Below are experts of layer 8 (counted from 0) of a mixture-of-experts language model. Rows are named router (the router's row for the expert), down (a neuron's output weights, with its number) and show model dimensions 0-191. Each number is 500 + 50 x the weight over its row's rms, rounded and kept within 0 to 999. Numbers have three digits each.
After each expert's rows: a language model's description of what the expert responds to. This comes from a sample of Wikipedia text that the model never trained on.

# expert 50
router:526501450432558393517523543422590505518562520532515463346476507463438490510479546509489490476546521505564425443467520545450403496564525585398560539529413508490572540404441593554487547440576456449549482458522494441530521500529494423474492577411525441490557449577556555482443563474456533483465430506521517521462475461512525489519552530472509471525558508494512419481437582474618481581471569470437503513568539564507530583554449511580539513493419565395511383367470535492468538504490475446501585524482532558530507560474510494523483452571539505582546502500539544596545466521466464515
down0:514434538424469481477550610517460440438559539407571498590464549467461474566558505508503394512467500497559497528527507533562544522444501561533514504424438542508522544434508540465467488503513384520482504481502460537480580568539544497492504436497471551550556551513518485615497608591471577537487444437463464526551473541443434511471450465498518501513412409513469527520513484502527468495507568535484526431492460403469510459550460501459421589470574625463394531542502523484512522443542599484578433458508437515413406597516484562525477566436521413622559453510454478578437440492463516436
down1:524536466407476518571438543478544452553472442561466483580466462472556547492549525527534491439477475443440533525498479496449547532512472463530568476578503441528430510549573543462448444595488425515423538565501483552475496557484470390477559470573441447583562451563510579538428419426509529486429566556539497400531499525505480576518499480534511457628477590388553494480529557459550421595528484551450560481444477477516470488506478491528440535400500547534510515502513442621478460573499466484421490432536450504468515564398503502467441528472560414540422590537414477410496493482414523531
down2:426490474531510495595513421576540540485528497491495390471481490467512567543470454512501491560438440523434496413559556576498443508514518512517523452557528453492404510461424468572541557620546495557449472518496507479515435556525449476430502482415554402501499536547478524458551480518541501432491504524597532581544531464540528428571448487481531423444426433438445506541499462369475411491472513432536563573477482411568582533601400459450520503513528526475482533497511559567429559570540498484582463465567484522508520548481611383462502500467511438546515544394482499468584512403454478510
down3:496515437567561478512432443432471573581527525460475503503573369495476496519438472495461484505445438545608512442486587433546570508425452619464475529559417479536548511530479522509538541609515417532511539528466498509573531503502429459532491534490518437485500479591540464497423525433422489493535561409487496525523570528497439487571441494494466433535643541440553495477504394544495390435419492539488430508528546511538556587479496562436592530558485570458456562536463472532492455559492407489486530431394548485529500586529535501434420478515508445470466481536567480504545549456517407486
down4:588473557511505567532579510539509456531520485539548489513523481501482608536543613461538523464454493479414562471489471371491586470541436525500515519518457537470565457481444418535461425492502545476516457571470542478514480595475525504498540434478429456523485552477495558426482550496518590563626603445486501462584598469540474455504543514426459375509452486525494550417520436545540519494414560484498549529523532487399545494547519536542586542485508530523508497494597471446434453624468476511491556527395488533485426541493556446570462551508536534405435490467424564489467552416504531388
What it handles: Military, history, out-. Military and history words such as Army, Air Force, History, the prefix out in outlined and outlets, and year digits like 1938.

# expert 61
router:549472467433454355509469556457587538509512460586425436389401506490500481485461519478478460455529517514504462436480598572410442544575476533387480528485474478546601539436423538566506513430549423464500554449545480406490546504608501438496502525412505516554515455499518569492494563469445529531531508518483532510431487509487495491518540529483487417519527446474507445537449527521562488545511499499486483486548452544512493535526540499514555485488428498398558415365529494439548522635578418430447512503477542597523525580450480473499583494536542533546569561540538579559517442472479382521
down0:489563514519565449593542419498471532547423458449528467519582566528487586432505532615463438489440467546482537498404447447463521526502513452523594483481464548495601545445515517466560463513407467610403435503456525611478504505533525525479480488503604527497508553542520534447492571531526544535537526438482562474512464475472432538520429475443545527389510448499512533490591563435513508580488631483422530499429465450500491547464500543507442456594490555499403453414516539515396573483563447480504499468504415564525466529555511515371510454562486423526503568574553450435505521485475477535
down1:452562494537474530479597491542544484551573518543485555547480462511519490482549434536552355504476484487582491534543613436562563576496417532581567515460482447450577478597432516428578494419505567458486586555556471445542488474498493434471434428529425456471544521572468531542537542581437519548527547433562491452531492388549487502521508582516496546545499451487476452482495497491574457548482470422489492587557435545543401411502474615468460617529469494444600532498500559507490534466470558589440470501535491530589529546507457574460439465571531488551592464486517472503474459493526497443
down2:413527453399505523497559389496568482449495538520470503509478530434552436570454468519479520531518479536500479454481493569548423582595482493530507500494450471488538522546486517524385528492475446520475521555447546493452553568516471541568435478436515469453557515580418438386566531456414507464496570488607493453572514443543528526510454367567504544372467525439504612499565497648572489428462558497492532489460463459423512478550474455469515438553507500491550604449526469451494505423495500507571579418492580481465486489598438448551503548494472578484538573448590501487502505530456473510
down3:450500486549452470442515459493508494491554465500506541508531435496532605444547588498514616449474508494421562483428492620391452480485553514360420564454491514488647606475501461497528472428495498398546494507498560521560470552411558492494491496534470545551441626505534566484514464471457404441498524596462524497503493466447533497532603447534557430447493628445501543525485524517431522518541507438482484482455490468522504514479470514513589596526532497433583578535515482447635524442533453534497491442445546529472582500456457485581488501485411555517483523563464477496516487462440456473
down4:430441450508456434542468518474520541414548455572441595525539406455521477503525489559484523552477473565530591478469541474470582489420545484547502561526447506511410449559496536399456596516482554510537511408462505498536505517590579518483500533580450561426506434512475546492516452486545477434557596536476514527528525593550684521442493445458565480545605556511477473582601494528543471534457593457445555467553401541557525431534533442453452488566459574495575560455498454420536488491486584566498510532459457517476453508535457491419477475439606470504535492489520525520449540500445516507
What it handles: Consonant-cluster name starts. Opening consonant pieces of names and terms, often in taxonomy and infobox lists, such as C-yp-raeidae, Br, Med, Pr-int, Bur-b-ank.

# expert 62
router:526490464451476428501494566464577528529543510520505439327492535509457435534485562481493486468532525531541426479446536531405360451558494584416544562524410447515521525383439538551516549445563468448516487495525503441488584519516527385493508533400542463520563417546562492440490555425456546510515506556487484534475496512515523459506563532468481440524559535466529416464456566473567469550501557497458491555564541552490517549568500490590547483499398563377525408407469545478490583531485492438449581483500581602538499526465494457507525452545517487607537441469497538571559484515460460487
down0:528526417495539557503391561498570456521503423448588505500461434494485525473429510528443443454624570497514481455657526511510467478500561559504605436476532583534472566556596505491559526515485493499520507577427506486435490512521354452592506409508444470606540532596508479482588487596509514570496539486471547558540466511579585458482496484488561484545527425456461560407506546451497495458475506434521478460444487484434386444513429553519469522463430420469496446503418505493473490585467501558489502497510540469624514486508508548458457516431571451457519486489515452464505464429441499544
down1:517615483467490478529507422443526433556442443573494527522396468554493454533450431456477617513592386529524518428481542428581417551568549523459419398441516509453535474413474515502467535506440521431509521521513543573530569541488402506482490467507584513544556484544513518429507490555418462500605490505516518474468394451494457514432494478519517469573454498509499471574495559564457549410451501426531530484474488449505517491531598561503453563362522498461529603455582536455539593602528432464466537476473529526476489556472506441429430422504486435569465535545498480487541481530503434492
down2:390481397488375434456533459458448487373564471561479502408534541493485543448497410522477431496507525480500448502538336531543516493469520444560499522564501442529380575545428494475526473476479540477471473483549564513493523472491549558588541462516405468473507421421544547592520462436569512533451535541425443547561513500515481441498513494457452425473492496489564566477490450481460566471524442435521507502528533591432476418467510442562554528450455492474574550537479525524462434483427583516419484529562425435489469500528462524484498513560436560498446543505560528459545512535404636455
down3:552529480459493523539552461468514598450471561566517445475488508402555527470582475553482583412479464471446562499486530606514447454495510570507429430532519485531472370527581528492447561503512456543510528549495516414480589527542471442528483525416426458511570532501491501570632475496501438631444477462453508568555535464464563546458501409543401522458417455494464432483492447476553556526480549541559606527498468491480406542448479529444490465456462535470489545464550545424531506456530393552499455516496600485419499541450468505474455583469528442457497611481474592499514574531416471489
down4:492473555567599412509474470478560677536424568514522423482505519376530530542447538488532457553533460458509435510473540461469531509570509422546593469518482386487477526457543495403636518513441565496452496462421457422573412555486576492470505462554505579453502422493477494478458442570624513478476578406503491505559537604499452540498546474505505526405540556477496449556457511478515513532516500447460521484533449531457516539366489485499494513467513438543509470449502538545523418479556425487475573569561495451491484472541493574471435467503507339466548496507527468491492508494491527512
What it handles: Year-initial digits, ur. Leading digits of years such as 2015, 1971 or 2016–17 after a pipe, space or parenthesis, plus the ur piece in murals and furious.

# expert 59
router:456479428469509430535517534451491531504524474566431477411476524519514457535461589437514523537533488520538392501441562533399412532548457585459458523571540448460512591394465524565520531467505439513543502506557484478532502491512495429495438570402512530508548406568558597491449553479437488494507554473516477458465557471495514503488542515449478461467524492489486369541476567474656619525502542471503498516578494512421518506519514478577521466555400557419489433402534502464534548542464476437357528509534553577561476573486519463490535430568512517585483454501533552606502455522414462528
down4:529434506466469450473538510577475577484415507466462455487438514458530456444495469471520483522571486555568534426576589545546467499474543468449514474405500543429447518464499437386368399460561461461453406450497495485564527520539458586481476440570506459445423546480479479502576460498428495464523503576475527585449541517548474495512444487463488502537514494519487564533563512377484422505535496413526505475523534478446525447582445429478512546461603556569581483474495495428518441447500481534505615482558553613498534666438457486571444486503530411535463503442503398472504496523558487483
down5:493407449492518481552558439535464469481529396495554501475516436420568476493474497614450480585487488510454544346450548492566482577573484518608567584466493432487492423466500453519448468508587446452475520472473577529500454480463497402603458483520559548436466439611515528472393440450458439533487467468609511474406516512514460503485500375498540525443509470511474445502532509497475450488529496451519526510580590516506475545455515413475478503443495501492477511479503544448575500589493496450577511455482454449531484440496566604428444459581508600448504516432413506476495532408462450537
down6:518436468568466465581448496537522511481546480436377531473489506586465466517509505536406468551517499342469542567417430524444471477559495453480576461476509439534464563474540525618390539548522467524562412488496553426504572487451472518525515468571464510517553467486517485431543492563395571490570540391522563543552527487456456466466575397558568474543579530526463527473538479536529490508560524558530500523468445489495526458505494396524478547556479460484473416466592472474468453489493541396495471467435531502359521551539576499506465559512432500493527410518409446488464479601540441533
down7:422563568522459553449574504547520494514471541618532570430557517473432480504435508403442508490532512413424548485494541553524530422504548469505513574553415513488454496450480570447474505509501429523473511413530546432451444401410452502489435596444455489393523575544517443470565438481421596458520490542515408557482456492462447591574500548429572476481489439548485478486449592514467421516548477551594431430490470558506474543504533527524511595425463478484583449515599442549479458550559494455571481491529501518481506431432465525491465522601512573565461501487478495462532399532456531500
down8:503508487461494476527548521452543455628541440471525551511564549513483473446494475418439539455480524465564436483484458411435416493518579549584596535447480486456619494457456556457467444497509538549495480451493482410435552522492631460522514454527559520500458551494460439472552531484414546490509489577524473518502393446571469527493565453495509537620462517438496524518596487506443420485557541450497450583507414534459463481511476444495582564515476480474517465532435542413442457438446452379500557424502571535466457490464418569388500503453531507444586464473501420486420485506406560480
What it handles: Consonant-cluster word starts. Word-initial consonant clusters, especially St, Sch, Str, Th, Wh, Bl, N, e.g. Structure, standing, stolen, Traverse.

# expert 29
router:486562543551531509436470494442441503538409519483538505572512417500471543518505562510421419514405469428465536429516467423383574470521517499453501477524581533554451533532533459531486525456442521477466479497467438542526430528530497625426559510557502555497461490490550399574537550491538484557600455598510544444522530565465471614505541418538518506512480542564586437376485566429406451490446520503412528436460506514575572494464510436467471491545525618494440547525565467450469465521515513500543533518506398475513566490592584530506460490448486546497555490440472419513579423530577539504
down0:555468534498545546537485610393461487608450499516517464634435485472504523483473558543493497562529507509415526559520436522453456442489427504490480462530500428477501546611513407459403518585453465493501469574520554502520526416606482463558455518553496507491496474464505456506491371507533372518508498450453523412488501525452493458518523479591523494473580476530507428522405532552507441410502597471520507521506453575534528592588519523553490490576503476471483481450472524482559431558450455414491575471559547540473534570611527404501444536496503590448527475504485525378546472470462469415
down1:494439544511496537535541431519394556475574528581479396518552467558489544494494487558531512460465470456484560440509461558483540525422506590457451510506571561535572551560481612440546506436454482503542439406403413412464523568501556610439387535441519447455467445541502512493449549526444508475591468469477513463474485535438424509395494448447508494527547465512520506520500503434509462456507525498445568571471438472453549578527557499488464554475500500469517456556590530442491533624474553431541432526447532525474496574526438478496443546417463424508471586418520527371541446447469528439
down2:544478450486501473525492485444567447504399517502439558529517495477412536505519410555427457556470399571478491530434443538500498474433517530424597449515387491503544479510576552484512506539535503507425486485529628548445617556531450445481458477506506477488520523527446387475562580461517488471547512480512436478437439542585492514469435468526559559495504565435464473487536480448515558522503421579485549549459552511441525489436438531432600488453488494487405528515468532510569536506517427583646540469440555496485507423452411438541500560524428541508551376436548488534495533376534502482
down3:413480503509469521481445482447552493423491406570465485497609512516474514501455447429471505567458520587528425459513557505524403461451545490567461448537484490456440495525584507550520400475469444430526511452429571526492451417468521506506481502463462529430483437514483506489460536480496499427475618513451479548567490499495618545505429520491491488568439442479567439512605548538488364564471472569490411466523529493514355555515562548495509521552555507519453515565525556475589415463457484570469467440468492396543510450475351560461596487474571556492490508522506535573499544419467464535
down4:466553381552486630367417603519529433526527400486519546537539474455502476610497473482498598486451542494493531539537525530546472437506441562531504501436569501520548575516538523563487550475501555519462545435525531459538518507559539448540435454621448524558528409451520449475518468482532556447473501546464537445545432651587461476536509527530497529565481504447474560492487488504500453486478553490590404506535591473532469448458463451440493536504472536535426440465472570396479540599544508483519476549520469525533533526472538496439540506496528378553506585512525505416541538582414552564
What it handles: Adjectives before nouns. Adjectives and adjective suffixes modifying a following noun after "the" or "a", e.g. rural, national, local, international, modern.

# expert 57
router:471478505445472422514485514429518505496554502525421436336483485488463450511464569504548524457558487539548488449427511559405395531585544582412583494537470471505560499380439558562496539435549429489493453460538479410472537531556523410465511508387490438503528436553543563476482505476476512535529472574507466549481471499515547426530518479471504414564503516486497416546449543511631539521505584497436498533563506551460488567524443502572470465513432509428508427381487526419476565589476447469452589499450552595496559555450534435540520491548530471516559479440479556516540520514441436442
down0:474459576509458460402491546503446455529456510471504472509402539492393434467595503537428423460480493454472446558571471480630515575513459522456542452509525466422476592632441508547504563421540454522513424449471507554430515514519470421389454602493570496409501515494413574492508503428530462446474470424471570577481465417512492432461470514540515535491454505510445519369438421518456501480474534498596537504499557579473495333488502472420519523515536519439483532492422483461471597452463443494544510515492527471568444513499530523415495531481528536500497507459497514445557457473504424457
down1:558474470484460496558404472524491434453505520460457491541417514484573562485562532432535552576503443485512520541445463429542595525486533573566374502531458389443443543463537520490461505461404554477596477519503503461474555457541505566445459468503453498526515435473518468478525448513549499544517481470499561559535579485532430468391430522450546483512564516466443488564480425513486558526524470571521458585516400644440638397428487454505470427478423545441483497477515510421454509456443497480498447506412527613501541589589553453470443525546498479445543482522481469451529478474425553571
down2:422480579519337556436449512568475438451539555577468506485502473573526467520540487431477466506569547470472492486421418569509501486512563528466537500506479453483414526436491481431485395405542516422560542465472515453405456530419528482481580453574528443462466507528498527481573462409504464467547523560485523455432552489505469444432499454454518504503503422499470572511438451461535481374495492511588430540521507519424530463492402504589534465567419486545480456406559518472575472509459541552443515469547495589548477519572570506618486463480458495533547464538440592456432554550590512535
down3:436570522505448501453545472509575461497496593470523577480470421529573546464551502504544461485458506480465465429461503513555502469487533529573488551555501482465474468625381398480473448514461412553555522534516522483496505451451436489507538502568533531536437590549557475528476451498619547476525530501509571514535504429582454464496512556394498587516509540576627476514480396585445424481490521483474498479533508470441530494547528413532609491448560457477510509465508522549384491448472492562514451508484564403542470551444363493512513558350500517399478444487522565523428452528462533530
down4:519529572568447465504452536455419447513512454442504582541441463501531440513525441508466430436516509548390503501498668505498472520527521474522543404475413549508501501526398512486492513470521478411394585417550459507430465486597521565570562480518530509602536402472488467549493543533409507515547452491534545479513553488396552411449452444470544490653515487468513504494493515537457520522464525535458517420578524600497434492484434435494547441512492488551542412480529567533518498565436492493543545459529602439402531545552553494507576555510518476444485449562425567477548469532525460523
What it handles: Digits, math, foreign j. Digits starting recent years (2 before 017), LaTeX dollar signs and backslashes, and m or j pieces in foreign names like Ljubl-j-ana.

# expert 9
router:449478453417523414434497500459491430414451409507494427518466495403540579498420433533510577528464485492495567571566500500518505477536459487466506500548502518419457528539601495428471464562493426616459490514523611474588514491523455516483499465503491554503488480365425583614500526573523399445482518478503585498497478526404485540446510432507533535460469483542483438502503537571566603510493499496548497484516568525463458392500522410463520517555518499437485508474562524539560507460482491572404468539465424499517579433404503450441519527558452514493477506516398517446380528502380445498
down0:458577569428435609523512443603566442380480369513506514551472467468536512503462546524550557476566658440449487487502489468494477423449514517583482527466559527475506594554500471518537459546422567543543538523550558447478535463533447471499490408449497536519439556454466507536506491461529522555478518499487497431467518478497537541485565490468451489421505500467530588498490518584453450444580526587376451547447566429556530579434474547428387475556452501429402534493536458461498464496411476497467426573426523522510535442554512559492413526467473535527510463446451481531397487517472519461
down1:465498541559490535499455485544528462472449499449474576582548457557496449527574504405481561568514514506425509497518484662525532488459451537436473508559474494477505503570498436453432463441561498491493611456414449413408474502515457558471513404424542518555530534519466450451516515521476524470473482572545567537415437600500429440461531499543542484441546482553552493510533475564500482479493607590450570511537536527422484471436550472480439503427550540517566545447499545502508528523410479418489468514609391472494562496528542582542575425493480565521487426569491446492449509505401599396
down2:508465557503403440489482479383431577431437458541507491484516503459402447475502503498495459534526409431547475497514485473635536482530583585553585476424525437589515446538476593529516401480473543567511480572503327504466502546543420567483482518471542503474504490587502496448466614530486457513483541550525465501467439565484463502518522526466451473525478397535598432458460598412458530454500526485450583469549467484524488562568470485525472473493549490520525514575500495483468477440414541514482593449539498531436482498438523497587535561452530529519582528623454464407496497555479554462
down3:497446509636437414530538497463509500529438419552546558509497476431560452566495536483515553497553499449538566461420441417477398487480564507559470507447459552503455499484492453497542584466494459514515451538468433477559582550423576582541497626513407488539465564521529467494493510511475575493518571506546534497526508494432485536422559499476474634439539416565519517518590555493584540447527574466434579521537472453575572592511539414492556442529532506557495475469520570571512459530500526537495554554509507400509436481360515520524479451547473457556424478501496581578444429535466508463
down4:485431541482502525475428475449441531575601522553453500565458450429461418525472558500524482509356503596501411520500471414527472494518551500488528509553526526481479473443515417535547505442521532516457451450539589470420385458565425499436516536506469541494359498518608470594556448625429661510543592468473559514504513475437446517548455515483517477510500454526523571474621505495608470480544486532515494553550491524514569485442485465436499507433453449482444498545468538549446494550513533537487450490500488482488499580407469362537589500449493513477488490465516514575506466530506434512
What it handles: Word-initial stems. Opening pieces of longer words after a space, such as def(end), dist(ract), ext, ret, before suffixes like -ing, -ant, -ent.

# expert 23
router:452473535541499543507450530551535480566544465481377486552559486454519560463483522461540545546517498477461576605467509539551472457483489471550389530580493442482460444498407496425503577574464441661502436528559480486569452584525512471524477521558469554459523452411376522503391469583526454523476551465510522485541482481418516494452438466530571530581510453527479435515458498442476613464561507549520542565541500555558451429539523436538504531506509465527484430525507516477537551437525515529431417459473564414499460479523399472483586463556401474500478560560449540547525470418436476611
down0:480603515476414443517431442492517512407507530547534532514467534410498473463491574508439528512446508535513499522557468469561557566537524608441452450585494487440507464543459517526434432552442551414508501400518479418485536477532562455516599461487478472473523429482548471425525406559556568508475442483427494466529481582513540496418562536475530460361474444474534487535548490365543438579526438496519466443550484505489453578487506542459461583545566553543496457473535494488461559500559507520577511473404485543478434492496551440504496498448510492587432516425610454446393497530390452426
down1:517561612490594508420511509529471487519493518510510528522476517479462500452454446513444610481550497617542542421503450495608520458528559462561513472428517434571543592489581506503486547490439464496526397515460570451476450493482444555492453491463553456509503498402437462522472471500465415511542535459411447415586469452400517473607462522536524497454509507478429482556494499574473440603461517597403500529534501479518496461483449490484492468584471401463497479569519579442480504471525456433564608508440499522430542533521592491496505552491518524524499580429449593552579454486426634487
down2:498502566469589536481562462549417427412462558486483470531492484493532513551459514515505468499604549565401508515499433471418513581548489542456477384439447526524561521463418492481491606506433565558554456461534488432430598498473480548457451431556487500460442481500467451408464481425451461364550514494471516488542468496490573519547413522525517464420553520515520494580546525541479462417478441497517483465439567566494412530567491565556514490484471454457490560399628511422526493508402502471426515498424508386522515497532504543481485470523534509504492532427519409539470554587487432391
down3:576521486471484497609467561416504461574553454577487500554496492502575463425490482497562476473527532444585470455458548536378458480514478450588447572605538472504536476506492565515450531455511388456558503559561416488491514573380544504471481483535381402418440538515450537469495516467577508458513471531452460532475519412487488490446550509525460495525549452548448457507503447437507433512465565527475519535450419476527526526606535573389561461516519470427534429441515577491463590461459432552499416548423509399524531466438516455499448486561510461591521518548469514484497518389420515472
down4:418547517625494392493525479469381449582519540546591446413457499507513445543511540483530505471529464390552503494577526439501542493536561521475522527420502525446544570490527439586488503498451499506460501433447438475434511526450480553451484466628433497581512414442535460557585472532533508482583444642492526541497544572478528471515456575514488530425507407518516424485502520537497546535453455513540459461461522588439519481332541439460523522478445562593468585550477490510471458536435558535483496489466464556602508491505538470522431527468439533504427432472497503561531484578478438500
What it handles: Capital initial letters. Single initial letters starting words, mostly capitals B, C, R, A after colons, commas, line starts, e.g. mRNA, CE, Uruguay.

# expert 17
router:508427517504499538458429537531559494484465520427438521612532517459564513478444424462555504594528542480434524599449568522505468491549446513515453429518549501422463423510456438540475538612433504614503537504522536439541464499377504440532502509526522522489498429485465575558450501577540442458490490409450418532473606475498536475456433497489546503543526537439530447597483478472483540418475494556526518519528503539429468410592548466499562582457464445503494466483506543436573537521500544588405348492509494490535557454495464436529602462553433561496469531534520525477450447474376524583
down0:465599543472507476528508454490534421563479491594508420463463484599481530431396557544584575461527436513512521444454538462478655516497502516430542570530567462515555435544600534509477485401456525446488563486549465457444513481537473500538508622419544459495473554525470463484590499470516507533492450433560511519470517526467469420445472511468412438444453387522491605519533458445607487454389495560529485544469446446526541589504577491560478469533498411518394493473484583446526465553572552455544491495511491512526460539460437449537481442464518523476481589463551449542481514527395534488
down1:477478564548521500516527551441400524434577545461514507451531469537512515570325474479498550493527406553485536423477444509513516432483552588475514537571499512462490455419639498497537517582441545452523518471514427493456559515453550495457589522504444492427447436511510481423539479469587454506418462491492481516517487427464544472396511529526471516493480519428503543510427492475560519509550345473428519577430492573473541566510518555467477505488485485460541459385503506582453485406521541564440520526606486517504527427437486586554459571464517414524414425400521467460556470459497472481
down2:577488549471457488367564503508557418463566556528569526596543510535442416562520429537593492569483497509558533510524478464475425514424502569547493491446483585480505522510478532503456409526533496537455527418409438552427497534495498600490465501496537488460493462572471483498519501534538590524528409544509504606514519475518537546525487492642450480482566470546546445446499501514568528453480534408430461383513483482464532425510503553470509452395578536600439396431462499487515495529489524474458506368515497474536533537533579417469497597481587520496406485437514575524565547461492458483
down3:497507486587532542455511473507498564455445507513562538595531458507481477507475415509539502530412488452517461559556400506463601519516552449583434515506469369505484559596503489443502490574466554504444567560532444514497555595536443549434512547413453488544640471462561516541518461490515444549542537493548578446465570595513485471531651534563542529531473477396529479479576559519486586471490470518472513483508548370457525501543505507491428497495512507530459486525405501439509409504436508464544515513550519574523442590467569423511557524446439534507423641493484477505531482522551505568
down4:517484615454449525484578465562480468490504522587431511511377533500458414396509479503566469491502508440470522432489476471545500525494554441564545575555538472458460506456536508500514652485558399543505510512521485496541494486465567506488628455447596521496583422486415466439544498472508562455436459474491464519513526461577596530526571490565429520489494401399451522525554579578472425570536542503449522430455512479535460533540466422531438520450484470458481554444519504490498588529466580524571428455503553456446576472520500493543492537571405547501504424470495532471483376419465454448
What it handles: Word-initial consonant pieces. First letter or consonant piece starting a word, mostly lowercase b, r, sl, rem, exp, e.g. b-ottom, b-ristles, or-b-it.

# expert 5
router:485431498622555520531525575549454444452494469432472500492505505452460565562522473584540532551562466500502487536540479473507472485515521453489484478545469488418510593503478501537538555630465521594552403520543561428457506556433531493478558476572386519553554493460426477609460511513553464411550531509578537519503481488514569429481373468474582537440553449482485407523451471494502643526498518569424437513533544504493478499471550488506556558490549515474563516591485517519550596446505482554431456415435514517470460408535438436498537590422448489504430512608454512508429555479428512528
down0:498492499541508398510511542452447491526467473498579510467442613494581461493544583529456496448505529471567523563574458560562435433501413564576481501410493572495470480552506436550475364527458490569425485525506458435506465550504492495541465449539537444574427516390525542423473461481480525549515441480544451456448431480525437472488483480381420462487618496508507576440522440505605506505445577473541502496531507479492495531429467453433401443511425518578569476462595524491488460578457436491453482490560465576482453541515551529507515593482395510427480421474385474467421513518528506525
down1:460526518531573495449491486533530448511492484455532404522596527523441493563504528515552436433421551429619477607499517509471589488522544468481519518522421470461512459494537386527473545526439490494450504482493522551456445487505440553527469554472542535528490424588467424454531463522494432578547522447449429502489559503462543526490502550444420413542486551538604563537570546414517521359535476537487437478447435495514567353394509462539554452488525439503475527505560599511545528505443527485571493537540596583455522529589585543558446514387429465486488472445472520464562474552479526515
down2:413543538456489591531509484362461460487473554560460516504549515468475468511567493560531523597463416465488431516461672540471549511611473551574458554543466447498523454430471431501534452611513514453468520522561477457438590601396457570468539489479508482461531450445571426547529504527429508427506431429473512555456517476545536526431464463526580457511468516520616497426549533534523458580503507381449477558524451520464541508493487487489515454539507466568625510453488489480479551474544531473438508537443457560456514631546447469513484534469444525547543478431449550439552491513502469551
down3:452458445573501586579511522503457495483524495501539500522494444463481557440509527591537530481440557412495525505546526508557471461618465525479522504500444486496548371542452495485439449547526582528585478436600578425506596528402511480430600462511485521608486474450466442542490538617437503486498505468499541559484517481519405521482501511492481457539417518427522494547531503535553470466359546419521383464529468491496574660484554426480561512544488499555596544539509511564513443436540485548516462488468486427496464526479479491566511490479476550516593500416492506562428486491449378479
down4:433502539492464435479458498531492469401516578500442564455473514454469490465575546569451411467463482526508475498497488495510426517506509452536471520494483589467511369534489535647470535507461503538414587543608557603434480546539524513463428437440484485422499464443482538502474384499574559473538538569457497509507476497543563447524546452461419471432439531424525473517450502528557511533560495459533431441534538582548523420564537513480453436580602453441470428505459523519439497487511612460511498595574491377546560539476517507559455494534497559609497429452575407521522492522468489530
What it handles: Foreign name fragments. Mid-word pieces of foreign proper names, especially Slavic, Persian and Romanian, plus country names, e.g. Kh-os-ronejad, -kov, Russia, China.

# expert 39
router:523490546532463537474459466484558491452522500485507479548378564540555525501508491581521463511422520484536517486480511440440570594477569485521461476449514516496511563507639465532486418445537470472517550442502529523436492521466507519511518451500535454544426556515444423491628461482452559505514610468485548426530510477450509526544526502506445491465417546431459565516570351415501362518457457462499538363358515565459499472512444560507537560551513523587509537485609432494511473539463479509582473545480365439487513524556560540499494465477537489503502516481506383447530464504609563518
down0:510590532430476446505519482610451444514507473514486501352495486530436539417476454457546465496470512559447555566437472451432501511446528443572389516551588413555481422494513412379456480555580626505482486533523457495550466553473538494430637500533478465455493485516477530477468509438472588558442513475619472547579507437479503504536507510430492462529547654410470559485504555445524499578486483508506500525499418555474484514499520568524482516527410484548455535528555509452516528491598441498466573505598528434544513523526590538509481440475474550538472481462448471523448473454541561559
down1:390447509535436461481440595536505427399520512520475530388535524511505492508522503455536458450395462521505459540512487597518480524411447435453599455430524446568509466522385501514553486514459498626495559537593482465583593553527496565480427561488449528469429448430525533464448522453540522618472498466517444553575522501533559499561516510464434506506530466473512464412501556532438479513561498506545501467545547389437441595491554554482572518469484521506439501590509425507535490504541529597526556575590516448519414503512477524458470522495510537516515512516404535526575438550415418443
down2:498542517486555560399483518577539456489541554490462399477480485481494470526423562533454562540576474470408564478501482393487515518554470610518556470560594577500561452518471632513502510577521523599415506492545508407503459454498443458465484449481527516499533480418480467591419515551538446411542497436536578477513549490538489553451470553479514680454524474582476470501531452509572435553545484445487464556529481553504447569455446500568444541475466429462538476548542500541553514531528457517431586557506418537508548542413552509465561479468602470510472428477527455518473613508522520545
down3:497614582537583508545538510461500561421449460492564503594500459382559503527560420488525454602506472517478555491479460462363485462470477515520412541535556507527621477447467442521428470445523618510461503480528578452524512560533554463465492590497503524559634523499517516405537537559497532457472550568523493492497576458508560499495552472504528477461456430558467516528499517433604486512515461586465539438444547498452444526514471525552455422482443473513570558525502425537589521438405566570510443446527498482470512506509490515522359506494454435575517453579604555501473469492527461482
down4:491580603521509596537533410542489520543538535473608499486442516447436461591524579457544478412461503498487553523462456436449502581579518469478421513495625503561545388498499520449455476439548450469503558531511503450456523490519443477439462521572576474519543525488479525439558425465598515462513499523501445493516461488352534505485479459467577516463533579463481386543528533545459521457460486490509509581476543441469573584465440575418498630565511590612485508517492553490550613540441523480485502537505519514554521539621443484498543462489462493483507447495428516555616492511489484490
What it handles: Sports career vocabulary. Words in athlete and team biographies and tables, such as club, coach, contract, midfield, Player, Award, college, position.

# expert 16
router:459366425530553471519483558580505383430505462436554540512547557464466583508486451461460429623505479559427532509531508508518495469518488461495467483553522476436455491514412549530523464565485469553499546560528540506503455488478516484446587396537485477533522456439414504533458419533575468487516538476527558551516531516499615499453517494492476528446503495508398464521478444473449611507491526543545387451453525500509467491527540432494551591442522447507540454520454551518563501524505528602459395423379449484492536421471465441495540565558404496469492607619491580456489492404451451557
down0:479529459488553511405497496514549579457473559484408473431482489524450543515407573524518553479493537552540473589502557492517611349544401518533487475449473509480494503579415491511489415484490495570404522453615455438443572444580486493477594456582516544448504485486532493491521521454397519582493436490551494469575545574487422446502508526493546532558440477488448477477427536397516520529440483509516535449548477509592428499452496463574533520582479537494542469384450476480505434554491436464488522492519421433487532476544461488450558505534482600453591449464479432510423455528585405530
down1:507569453499502517540565473471524462409497485534545645496450466479493558491497501500508455572498592524468497510570475421444484531581426591494520545596481536509425545538596513504543467562519628513501501598478574477454459454484600547494530499474501519484479496436528490481431513547466488401595433447492599500503431440471483569483495525503439467497567462488584431466499493577517403561460532546512500446593538518517535520524519496454462496571523524531617506526490541596571551507492499511421577559590523389494509529502564518491580545516529466359481482514577523416437562537563558486
down2:566562581431418510461536520454474526441535508416531467464429526539561436540581535549503431573470510480503545501529413521500540465525437436520523395450544441505509432415514506481560483482490551417518562472460427497516563545455482415487470477453529514476572532494457552491486490406616514563556546569477450423475509470543542527557487537581450538439538435484565518451519611502473470556404551511513431424504537509490434424566421550516411569595489543510545505434403533415522454437390494437410476505520580598523507552545453509464446402517533444476507474475470542524500453539546494502
down3:514552487545481428578476404506523544449526528483551474492499609438432562518485563533437478510482617553448519402524528465533538497529566560513533406433438539591445505436555517544509460519482415492531482490474476467457431370524451519574485626487468513556496523517509447431476527436549589493463547554496503500545534515561503466522494535419474504461511484535507560387583510465430534547467556404516475535414515599447525463513536561524540520555529435462504511537559479444489550565401538494508462535520551411437450477461505542544416542480469487401446497410554434386421481469579540494
down4:470567412491469423566551550508490491467431501487521488483489472509510505498477497588493436550435536528523506452451484428520397462520500481550493517464428552502505421599489497459440505443573398563571523436536395412588541581476609499516512544564547533453520538557572466473425568536508598518444588493487433511546560475460503474506523597510486580481515495506541480428530519524498423405510494381569493480486461379431492491483504521573670557501543518551450531528526622469564498510482550473415428495562474520456499482482515477425467464530571466450438547506553524533473525531477522585
What it handles: Word-initial stem pieces. First pieces of formal Latinate words, often before a suffix, such as ext-ensive, Im-pl-ications, Vice-A-d-miral, act, occup.